Below are experts of layer 9 (counted from 0) of a mixture-of-experts language model. Rows are named gate (a neuron's input weights, with its number), up (a neuron's input weights, with its number) and show model dimensions 0-127. Each number is 128 + 24 x the weight over its row's rms, rounded and kept within 0 to 255. Numbers have three digits each.
Before each expert's rows: "gets" lists some tokens that make up at least twice as much of what it gets as of all text. This comes from a sample of Wikipedia text that the model never trained on. Tokens count by the router's weight.

# expert 16
gets: ")", "\"", ";", "}", "]", ");"
gate0:116083135113135133128103122112114121135127103134136123122135161137161154151090159146124120178106158177182110102166163156139141146090101123106124129082112151095134111116115169128136098149133115129099113083155146129091119100145121115143085090136134125107122170129128119116156153120166069158143104161143114122117121118141133177134141177084139083122132129126131145131139122167134138114069
up0:145116165155133121148126149147135145087139117115125155141089120124093098104150133116141140110146109117067148163107119116119144137129141129127121131152112123149093144128112089160131140117060125117148125159129120117131141205072129123133135129130108155154104091132128134132048131137116176112141158117113159114128136090165140084114134100169110176135132100132118112113134118101127109142185
gate1:105149137082170171108149130068180116141135154127156119137112146095142138098154142123100136107128122161132125104115088122116108104102140125084121141143181093156124132105110131126104168103094116133151122103107115146106117098134169116057178116099109147094135125120156129128158127117129114153131128145072168127130140120143160160146167123181153139117136115148131111141146132139166129117142
up1:102139136060181117101181084105151175119133178115140115127125148120132137090143134135107129088137111131110147081100090122107069082124125116107142097134158097180141123148143139126106116150111110137107130134113124188140129116120124148141121101086133134111144135131147146146122134089161103100097164124094158146163128158130151105116142135136162130118142143111132118143153164114142088143114

# expert 84
gets: ".\n\n", " \"", "==", "==\n", "==\n\n", "\n\n"
gate0:155135081154111149124099159119171141135119136171184109127092098108141133127102142106131153112128138142125097143153103146128160160184139092139204143137163090106117116133108153134118107104133091140138142092136122110128134164140130142121130144075175155094134094103123139116085150136142127165120162123162137101145117110075130140130157105093112128108125100151141137140166117117131133129164
up0:110116144110169107114155115160090103120110157125104143142126138140146142142114134146099095108157159142122111123104112144106107113107085132126170171115153135115129127160179122150133122099177162120098157170096155101136151075113126113108134167156106131128149163165139146132126136125106109168176124127112106166143114088124097145138086138133122103127089159112112057121121146107141150111153
gate1:141109156108146112182152114125114139098122118097080194144102075173165122144122119118143117126127103131129123144141130123158154091163113147125112110149121093121095092124136113109111138111107185140131126147178174172061138092120127109141133141100126150142116101111161104134149120142122165110163142124091109131110144110150150098116121113141117125128170101108132103100105120097170114145120
up1:150130132179092127095109093154124138146145124133113152135101114153163126125200133158083136108137155150146132145133124106109188103116084108101100122115134111093129147137159133093094128163098141153150111151136119119149113129108137149132145136080116122175140147146163091127152105171162152124153081132122140117124134110129146152107120153148120137076135131159120093111141101141070095127126

# expert 68
gets: " |", ";", "|", " —;", "%;", ");"
gate0:087183096127140125144140124138123104147136131120146118102130127117141124112119128098109118121116162157149137118131097124100126118130130136149117155136145130090149066125189152076133108079178124107168102127126123097108109186104145121109134131163185131098120143097137128113132115101120072138110178147172118131147127144150099113096145112153111181122153130153156138150171117114118125156129
up0:179128170097120140099157160143115158110108183107113132102133136150149105166142127122123099110126111119149124115161066186060127081114108121121121095153106126096158151142108129136153141145168125112107143154154143154112108103146124155154143134116094092121132107136123118170122142126127137151129089125100140094132148113095161094151083169139125109136114155154113126135100146126103109097108
gate1:146113127123108100157072114083149120140154144118116130102110133173136114214071150125137113140119157123128103154160117133104125130176146133105158172143110144163113143165110109119182073129150112141124129176119138096113115131129104136106142077143133104115129143147137082136103121096113121140142120114101094142087120158143107157130099118098137116166138129140143112139108136088111107133128
up1:166131157165102098139119081098136115165157125129149140161116126167134134164125149154157132127128107130137084131138146102129153148128128117088133150137113149117107132172153121143143087166133148128149125128127127068136109159145108125119145079160132094138111136103144096160082141078110073160131141114119123148124141104129115112091111092110109125113126079135123125174123195087135129119154

# expert 125
gets: "|", " |", "===", "aged", "====", "^{"
gate0:132165141126068164143116124089122098152080147168117101135148176155089136116080108127163119122107119095128091164119130102122185128101152098120131183144129123143083106151139128145165135140083119124159163138133135115148099112127155119142157162137131130113172125113147150155136162120127098123116120139131086150165127156083096110125095151128116155167115105138145130136144111138105138106137
up0:122144123189157100113155161122092099124119120119148132116074119108155107180136136137062105100117125106077151113122112165168163132156138126147141103115117130149140117131087131150129148189144117136100110112114093130113177137135107133123175112145125126121162104062123135149119161114123132123152097163140137112159093159099141122118126120125141126111129088089158122137127149118149154130098
gate1:133123155165145146172167148114115164113145093122133085137085164102097097119095110106136131112149105168085150142130106093143133094117125114141164137092155156131098102117106115163104149114144107147105141123103137131131107105138135146143119062107106104126088108110136139134156145167121099183146120123153101137106100130114132145156140122147096155119177157096126136130191133142161129135151
up1:103140089104123124114089110105126093131117151122101158114144107151146126142139151127140126141102139094117119098133150191121141153127113139152095101165121107126160160128149151096172096143139155124140126131143134159105154145135110142103148170150164133123162134096109148105084166094112146078113142146147172127158153135115128122119111148102159083188118088145133125115085103134103156119078

# expert 34
gets: "-", "|", " |", " -", "=", ":"
gate0:132157140143140137106135155130110139120138118118160098105126132119134130131127142123127102095125130139109117119134154065120141127113086140097128174106144152126119174122109104105101104126109136092120151097108109139148163146095092159118147098101176167137129134105076125123114122127164162110122165101138154069081131138097119098120136107182195151139105129103150134132087132181136112099133
up0:153142105146143118136127105144131109102155121128131169149149111122141098106136113139147127145102175113088127094126112112154163119135093138050164119129137098160100106150099117064123102105100141126119149116134096102156157165118110100098118133108180138121131127180129168155126146120139146082137119134155102134089125104119128159153126126132109115096110160142145073141140143133119087166153
gate1:119139122135154098106116133120138162107172141118195155125134146090149115126121103182138117110113149100120141146147107134130145105109109161082089095102090146129108143122099125154123126135115102123052148172144125133132143148112077123131149131109139137121185141133144102117131134131139110089131178123142100141084156156119159150139155072142109097122131147081142132121126113133165134148165
up1:122148092135128087096109134116129157114138093101148163171151185113140143137136119163147121095113150088121165134158098131144166139152150138071148123095142145165126144116093133153125133132119091162108166148136120121133110153086093128138165137075140137137192151107110090145137120134135098117144136124128108128084183140122116147130159127133115137133149185090131102140128109145139158133122

# expert 76
gets: " |", ",", ";", ":", "-", " -"
gate0:133079110162145175115103152109115118147106155118170119128149141100102117169135116112154172165156212178129131120108129099150081143164126166105118158113124143142111154101101114109135159131144125142138154130126135129112154093188125107087095138167142102110143125155112101145118114126097129165116139117088104159125106111107134160131133127113140156155094111119122099100117124119149121148127
up0:158108091127142096136113106133117138143113115123094168142144127126173123148085085110104112140163198108115108106097109130147148138170120111083147110126148116113148135130112165115125098150145132109141140170153152133155107171125156174126087116138087092139166140187109139128137097106128139101134147126136110092195139139149136134137145122110130128143126116140082114094145111124141099118086
gate1:196138152133124128177116131067120113103161097125120152123135138119116138158126124155169143146153157133155117133171113152119178139159107123113104128132095125115106097113106063122143125140167167128108165104149172150130107132133167131176138106098157144141157127120099123121151172110127124122145149102098142052151132132140134137128127147127152140098102114125126111093102141143116091118137
up1:150173157133121165166121133063113109123161114116117159135104115115135145135179135149131103136132128103130145105154106147123156151123098143087106127149120141127114106130074081137149105127167180148117131115110189132150104117122167146172112113121144132106121125125098113109164188125127144130158157082109132073155126131144151120145128133122144136106122152112117128095093120120152080119166

# expert 24
gets: ":", ";", "-", ");", " |", " /"
gate0:127124164168165125094115116138146144108169114161134143129069110146112124144076133131129123151148109084105122116136108111111115128160077171098148119117118153116165087145122138147113110133128146150135125108077130170127130102109101141122121124140102119148184111144090113108115172146124092120125225091097139099144144144137127136101124128116119158124131161133173123127126127134116133094113
up0:115096127108108097130160121146123077143107135084156110122160128144119149156121100169107084151142118138140134093132152124121109100113182139136127163149099095123126179100177110100138131144134130150146133152131137095130117157120115157129133158129118119124092204146154123204096096146107085118152088148149133110104104106114112102105114179116123113137130135109111140141112145126131150148114
gate1:165119108101160141110140119133085160093130114126093097151096180099119121106157157130170146118127125139151140142119101128144092148153080146103136141088121133128165148142190178145139176105139141142135126065134121146101121072124128128146127121134169094137173157119144123148112136145101122151127151094094119131136105078116114125156142130153094125155146129163137147106147152142126159121118
up1:103096146129113132137121122116078133147194094092134111135119129147102170118105112109182114137143121111129093104133145164131137123094164110123122095113124074131124117100133110116147117159116124113140148099119149132110149162142146118091134147100100146100108087127109162120124170134138135113117108143105198174097121163163121120125147138131144131129133151139121090119114169084130106073179

# expert 73
gets: "\n\n", " |\n\n", "=", ")\n\n", " =\n\n", ".\n\n"
gate0:139126171169129139134104139097148161134139154121117071125149148159105078158152099148118125158151155157108128148138091118151139101152125152110155168098081146102102111113169190121146142104132118091100116142098124111105133163105123130134127129121106095098102159135121134123094164136124185136138135112102131087119099148119061142137114125151114132100142104116130106146177135111147117135128
up0:154121117082135162153100155121117164148141108124154119137082120098135121076150164123112150159138145141119117075094164127121115133125135113140129137129188163108091143160099148134110096140139142171148144103105116162147143125155080174100159122119084138176133139115109086102125123136136108141159078114104137146139127105154131096123150112088132140155128155085141123135147104154111140096121
gate1:139134141100122108138102123114116131139147105108172131171122086094160124095121127090108089121147143144158107150095177177131104080134146140111144153100176130116143162169115116160127110118139098105096128144091185118118069120114130148110067139147137117142126114121123126117102108160134114111118118145122128126122122110128125128149157142158163141176110157123142096064130145119141083119099
up1:134143148134134128159121100133130115104154130118155118151139097107134165125102171110106108077119144158158113112122105099111135112090191123125150182121117198116158141132101167136149123093131132121098113145117158154101089120109147110111114109115127120118141122131145079092156161134111093100092097119088118140105171120122107154120153091117140165151102151131163129084143110156110101107125

# expert 62
gets: "ed", "ing", "ated", " led", "ating", " due"
gate0:102132090126109145146152091132142123137151146158132139148136132137123119102141086123083128090156129181137108125164106171110182115163136106108108114057133134137153126128117100096142115128110138122116139113075194161115114161115126101090116115121149157111129110148130074147153147146173097144113171122139100101130135158137155138144111130148142099133156140125147112108161139088127106098150
up0:118128118185121185154153132114106116158125139151154177119159105152131106102139147131117131114087151142129159121093110137100111137132142108102136134165112141136140133134107120126163135115155168162125145131082137124127141107124152108150152120156158165111094148129096164145111122134091108170070156080136100097137091130077085116119161125142109123120156121095094091158086120119102120126106
gate1:094126141095077087152138151110125106114080153104132173118110118140128117146119110134113127174166123151109098172135136089148120121103104145131119167113117128150149158119116076093128130138132113162149079121112146156105111163146144147153146129132125091052119156119146133129177118143158088153167104101139103091140138129154163117139156145126111131119158086125153130132103132135154099125147
up1:118177160110116113161156124085167133087119133114090136142134088143111138129132089136152110149105121118156109136139142117189132144128106110125128173097175142137130164077094155142132158148171085148110151115155135128129122117126127111090114124142094159130131151130129168158098145153101138109118119086091072127141132105097148122150154112159107134110110104110092125145086168141112108137147

# expert 15
gets: ".", ").", "\".", ".\"", ".\n\n", ":"
gate0:143159102148212147123113171120173122123141096125145148144182151072144097112114179128109144113152175092158090148137086154104118122152125156145129100117111078134068111107140090080152126134105087120164118137126125159153117125116131101133131133149141103127142138117114125099157132120130133126141127111131141087131095127132143135091106128151115140124125109146120164103096117113149116105139
up0:095164154184125156134093169117105141146145111161136132135143103094125110144100119118142110151178111143125138143159105119093112122110099145100099110107120089097161099141125117092156166073119122123143162095113140156135123129123102141105152151126128118129135120102080157163128121151120119115114140119161130122157121141094132049180128169096112150101136107147129135126131066120139136137139
gate1:131123129147112091113108126125124166123148142124156097128170102151137120112119094132115135107147106113111139131097136137111112087177178082093166121143130187108169129127124156171137178091117148146131079154108125141145130128074132123095127142138135097134151143149160152144112101117174130130115094103136173072133110065125144103131153099128116142142159144155128129125142166131122112129130
up1:122109117162140126151043117095103134160126148121137126127101107097132120118123095148126127150117110154166142111115111116156144144120154114128114106106134112134139137094114130123126116138078122127152118128127074151139078118151102116122130149144176159178130141134155147166097148127100116147130105121094172129145109091134153163128172126113101108120130136131139115073179163164087121163174

# expert 49
gets: "0", "2", "3", "1", "4", "6"
gate0:118119104161118121150055086140099141118121118121137138122068153093136137123128135086090134144100162107111144166118103124122120127187132156137128156112113132126116161132106144134103178149129146144124181137118099109136124128127146182108124128120106107060124131095103136151124124153184107130099105105164139143115109148142129141114126134123078135117118167152123126105161109149112118127184
up0:151136120129097135086107122101119134117166142151127094144113116114160065123101140138110127122128119134130102155110110143159111184144132099111127124144140109163153181135104098126110120163153139137151120136134123128107151134178153113155095085149093106108103067125111123117146180087132064161138121123175117122165143144138143115117127127134097147080152136123190108125108147140143130129120
gate1:110125114125115142128091113162109097113189123170121103135119097116143133176113121105117083136136115188119125153136131093120117138132133113111139117159138107118113189156106122117174113116133100100123137119115099118102120146149131102107100148155107091106166146180147125101144117148081163172153067133135111165128127127134133100118098126157115119121162163103137111116129136113139100116068
up1:118141156102115126129146140072099145146126131155114133114178124101117130129073153117096107116114134158179115148085146087174133151098184141147160145091107150160118103134093140138146142160151143140154090126136080111134118119144107129141128126080136122101183127119127117087156112145122097096132133132094162173133128154120138142148135110107131129120106080106160153163109153104120129143115

# expert 116
gets: " The", " of", "The", " You", " Love", " My"
gate0:123152091151102113154095106185114130122140150141175074146145108114161117127149117143111125133123107165096145131110101146165088100127118095122119096142157107080127133101138105160093121137146099092105105146132129109122116162166100138101148119103138137113145137084129150172112144127167113110106127147112144115123083146121103130102139105161163103141144077156169154148127166178120118134131
up0:097136134179146099111107097134147143120147186155126112132157109149137121130104114142150126142129149166090133149152192069118131100082115111179128130093119106152104125124149126107088098086150146117122115134130104127132119172108134124093115105129155144107120124122157117094149139159168107085139119089141111147170137129126179108112112134111157130157083092150143147149119110148130113131162
gate1:112119167081146154151125101159131110125126089112149088112100146094130132109141095107168178128146129060175128105145120139139124093180131140113184114140137130130147133093135132131127157146111110136102143123131158131103121099067122120155139143132154144105103141147121152131112114152067085116112127134139131148154123144147059130173135144149118160113146131152112146149121123090100115117139
up1:149144122137109169131164124147129141093128138087162085120112149155122106111117116107167155152091096111193129126144144132117172136158166098108158096168170128102108138116124120125128157145110149134116117114103140119100128093132145112114136139073113104092096157115106113126180079139081105135071119135137106150114119121186102148137153140150110143119146135133084110121118149139106127133136

# expert 124
gets: " |", ";", " ·", " -", " —;", " For"
gate0:092114141127135121112135179145133090159124118139120139081165110124125149137138120184174129133121130113155119100139113185106131153153117115161091117142114122124136133100152121098157125146098071215133115126113103101135135150127169135119121141100159127095141100105177119145059154137110114122121146141098120134127133137117122147095125136149130170088110130139136144133127104166136140090154
up0:083141147154107158118156158163141121146132107119082088104158121102124128127129157146172144108133119140118113135131154178123160149121138124121101128128095120106168139106113111096163131096102090143109152155076141134147115125091107160119122118110147094142143110134145144154103199139131128156128140120088091144115150136188126129074136139090137122108094107178120152096109127148132130097136
gate1:119146134130117113131112142103105168135108131076128135104132148176118119098125121081153130166143160143151109195122111116118118144134137121105087139150150135157115130156148087138141070152100122091168117114118138110149141122135134066157131134097162140120148085109119106128118144152142154062118086128123119167148152119101099129099140109138110141111106092127147167150177117134142137156108
up1:140126098115146110148171107162108115090183151138120148163090137133132134125167126112146169104171130104097161129154102133132115148107096132115155105140123118147154113136073159167093148104144113119111151132129122137173123105143105131119143120101127110143149153127152134154154099110123105155112142131088167135077118101170158117156135136140152123134145137127159092107112161076104115092186

# expert 95
gets: " was", " is", " were", " are", " be", " not"
gate0:092161146077143102112142158147094093089143151125087141159142108172130100121145088115117136141122105141113078130124118143159115139127119163129131132128128163143098154177103126127155107111149148122102136086117119117118153129121126107173172088133106139103164148117114106123112103114133151134113156153142153137164110119100136142160132105137212155074102123152142110122104100163112140106121
up0:146093107124122111156085107124161153142122146140118138100127140141142173127092150098180129134173110092132164131098131119142122123150115119110156062136114103105139128170129142131125105104123169109120138146093148120123137073157138185134108137107143175122140162138157111180129128119088117137131145108118079118132136129153086116136137141121121103190145110134106135126171150139121090150165
gate1:144099135157136123151097097120133125118153152059127112074112122123088113118106173156131134110141118153111118149112135140128129133134110081096128113151125114110094093114170129148150100114136172103147115118133091148130175162120115155095126138135128142144143108135155119139106125110102127152153104144093107123172190064106099140134143119161141133151115104160149108131156145174094151086120
up1:152121111154129115149085099145119124125148071095127116137104123100087160095128127191154166133162088130131112148141122126131125147103122108121108124132109130099128109121130127109156130079149158121131124095150107156140131169130125176072150127146163126163138105138120115142107167104114116148143151170093139145184153085115083156121114087136149139155154122169124115116131121137076147117116

# expert 20
gets: " |", ";", "|", " /", ":", " —;"
gate0:145100143126131131172105127116149152143062130134144081160107106146120125127115142107139146108119109143146093144087139142111125117126102136110085189096163130147109145186137116143116133104084138165140138123125140155117093110158116091125153124134117186128088124100155157109131081073101149145139129093093126172108132114121159148133119171158121115128126125147159163105142100127130151144132
up0:147107169138119133146137132150198128123068113133092121130141112167111135122086146120163123138090100169151113132128135122130145135099131116105139167092100105131136111147136143141111116121091149187115107091140139142117082118127149114136190110135132172100102127123110161105145132096139140129121059101119140156112161115107165155124136137156108098130092104135141132135129089120106175142133
gate1:127110151127167125148157108108178165103121141146147139148106135138141154124154136123146153106108108140111154119096155075116118088151127149144097168119129136132121138178141143135118100101113132160098130106101105112171101091129104096139125135095144137132113144100132169123117164136125123105126092133136143170112146113075138173154159096192157086108125132117129110173119075153107154119142
up1:129106125121124143126125083155094101127133168087144166124128173169103103123101159118075115134142136122148200113163119132129141122155105101154102122116135116146157106101083136127144141125127107155171099142144110114115155160114130068107113105138083137135145132171088122121149094127121131156134178103144138133155112134116157074181167153132130131088140109144125137116133146105121124142135

# expert 8
gets: "s", "ers", "es", "ations", "ings", "ions"
gate0:133118162124151125147159095128132124134141156120111102131094097174142154090110123178106127150120108154120150169129168134148117095156151107139146105068088160129090086148121139143097132120102123136106103105107156126125110149113119102163116130111137115138122090086117087110119081137156137139173127107144132077101120105131142139127134112149161120111148166095161143129150154115074092145096
up0:153109181113145135137139103157128144110161141145094150142117129148144118106128147155069108140090109121123121150131132150137109118138146115138153139084136179125122100150122146108118149124103140110096091108102152091111093174107100096159161145125162102144130103110100071106128113104173120150130118097157105127137140091127140139139112101148170126129154114099160149102155114112052105105136
gate1:120132150158116142128141157144082111138123128081156144138132123179106124143132134143106129115118152137123097141091196109120098138097131120127114125129102094112137155110140170109190114170157103114169124152126135149126138143137146126162171135127098121126190099121094105160091114123056128159143132153130138115118150083122122132146141136166109114139101152105120117078121112160164111111134
up1:112126148105116139144102133146106180105107087156164094138091114059133099118156115119104146094118154141111114151125114133148120113121113091134146129131120153122156161143144151120124162123064048136099117165165086120155131131125160154128136136112105096134121089091093106108119106119113131146095137167121153123140121157136103113163169142138153131129135151142100096148135138132096160111133

# expert 123
gets: "-", ":", " Species", " Class", " Phylum", " ISBN"
gate0:136114162153102154130074160130122122129146098154165153089172144096175105144123154138114088185148127143110077133121118157123084099158120129112137111139119112099144116118096121119127144109112120137138109131108129102133158113128158072061091126142093108101161101105166136137168126152145115128135115153109137120115125087106127126140139136135130158152122111132149126135121088194108146142156
up0:135129106124118101127145128121108126092135138127119136100134147122128120122117122145137122102147140135103149163115146145108158161128141118198123203108123107116097137157105118157092104142166100140120172143145153130124136091145088113144163122147159093143107119110114101125118168065107130171127165063128104175143158114148123136130140154089128121163108142134140067120145128121164112123099
gate1:131141104130146121111125093121098094140149111108125127111136168105119116135139109145126123118125081183095145135125120107116128141101096140132166137128131147129129141148149138078121109126125172144116146083106101151134106164151172096128131103097101116105128112134126088128085126163069121129165077134129124180123131168148139123110161110153145164137092157122113107190127116151092069139136
up1:143126130156091088121113144116126119170136162108144104137131144141163072164155152147109140107142085146115144158120155111122134150106152137132121127123090098146136072147113121116089150166164145150123141134149123137130131142158149118157133102086099154120133163121117136081073110147100133141148080103123140185126130171114126125113123101148158144123117180102107103076105147128119111165123

# expert 5
gets: " |", "|", ";", "-", ":", " /"
gate0:131133126174143128159093156107090137122159143145148117119159133093170125098115133132112129127107150058117122113104125152147122140130103166093144145173143135109090125106118166141156130161110113130103110139172114098131128137144163112164135122137190128159151110110138103165147093118099101135106111119087146104140111120161136109134170117094140135132134117125127101102099158068162088113160
up0:081121138098108151118171134095106106148151144109129139132136155185097113133147142125134127173112128134128135105094161098137140088115150126134160124118180122102155167100088134112138082107142110155156153134139073125088127099137115163124119089107120092161079092139141127092104105127173131144148106156124118169135086140135103126149131122154157135148142141103103132132117092141081141131120
gate1:116139125148138133132157148122086179078092082149125115141165137104128132122111099137117144072144060128134141153144101119149107144174157153130099128117156095130116136112105150129162111140158111122108099112142116145105122122161201136134151139146123109123135124140135116146139094160167131160126144137108123102156159156134122136107085162118149105145138140099098066125076147122103112124111
up1:099105128170163109139131152130146093120162126098105160125142122117104153126120102129114114123112144113093092136140182109113132089169099107124156126100134104148126140157140136085112129126130126122119142103164133086188146134134057114112133146055121144171133193167117153121157145122132093118128081136144134128143110098168144132145138136133130134148140155175099149115143125106127139111143

# expert 41
gets: " had", " has", " also", " have", "ly", " then"
gate0:136123113156123130115098140118152117119133158118132095103142128109144116130106138144149145101156159112141124141134094099114098121142111107112137102156113106140099124117138119121165110108100148136073121132102095126073118116142134141125147143170092164085160132150093143085134125144138127097146145161139140133132131176120091115066110098169117128094121088154091180164150147145155163140060
up0:171160115151170107120139121115117137146090107117116104159148105087129135105146145145117088135089159149108100091139147099135100086138126123148103156104145112121167181113081120133157116131108115110156127102132151096141110131144168151130105101093130108110129112085133172119147171130152120150120139099131158130109142127156124138120093134095112174179108177117146139120114150152183123153145
gate1:175135136111125114133093160121140096098116129113156124160179122102105104092094120140095097142136130123164112161131113127159113158165126121147099157079114148096120165121122129117153136094135130118135119145138123181126156133114100090168114127092100144111141120110094095169127148124167138150093119081137131109137145155119162102126131177099142172133156149148199128120132152147102131121140
up1:141116101140130131132160109145054117150132079118085132107130108101143167183148156186126135139124132117104078101156090129083159112098135123129116156177132120143135104109109182176162144136147143158114136125129127062119110116128118141111141157173149152119142138161170156111113111138136107148136121125099121133159115148122123108127082092119114124118134106134107126117120110150116107108140

# expert 106
gets: " him", " it", " them", " her", " up", " himself"
gate0:111135150100137173113122094115152127105139109110164126140158113097154151134116157121098115162114074149135112194154157130145159160154117115133139133126113143156117096135114147128164092162109081142119145127131116116092117097145160131183143174148155104130155120103111136116130166134131148131158133138127140061122113147125089109163127108165146142122112127169148102137118143155156136095076
up0:125130109053167146153084096107111085121144151128112092133111140186096128080146148149104112138152150093173151140111122138130106106142156144142128132134096102127154125092102143106121063128132106129107108153126144090137146192130107092161112133100128178157132135123138110125131138114153107100121135108110124144086128139104161116111136138109137097115150127138148118089098113137112163158133
gate1:128170138079102130121168128136096135167138119091089139065117139172114130170122128127117082132174127132132123129114141123133092100102197135134148129114139135132124136127125132131084107093138119152130169135108133151130121112107107151142140156117106192126119180105143108150130128097132095129145115129129108104154136107162117096131119079143142086137160137083142107127091102123111106080133
up1:112105101142137124145170143157149125129147077132086130119149109106155098100140088109120147111159160163100153156140122140122139089149131111098119104116088130133181130125127129119148137167134153140166111080157136108137094114118145112138111124139136141141145155156123180153144112135109132082115159098144119182099163108107105090119157177083099128126135132151150197137150131129130119147112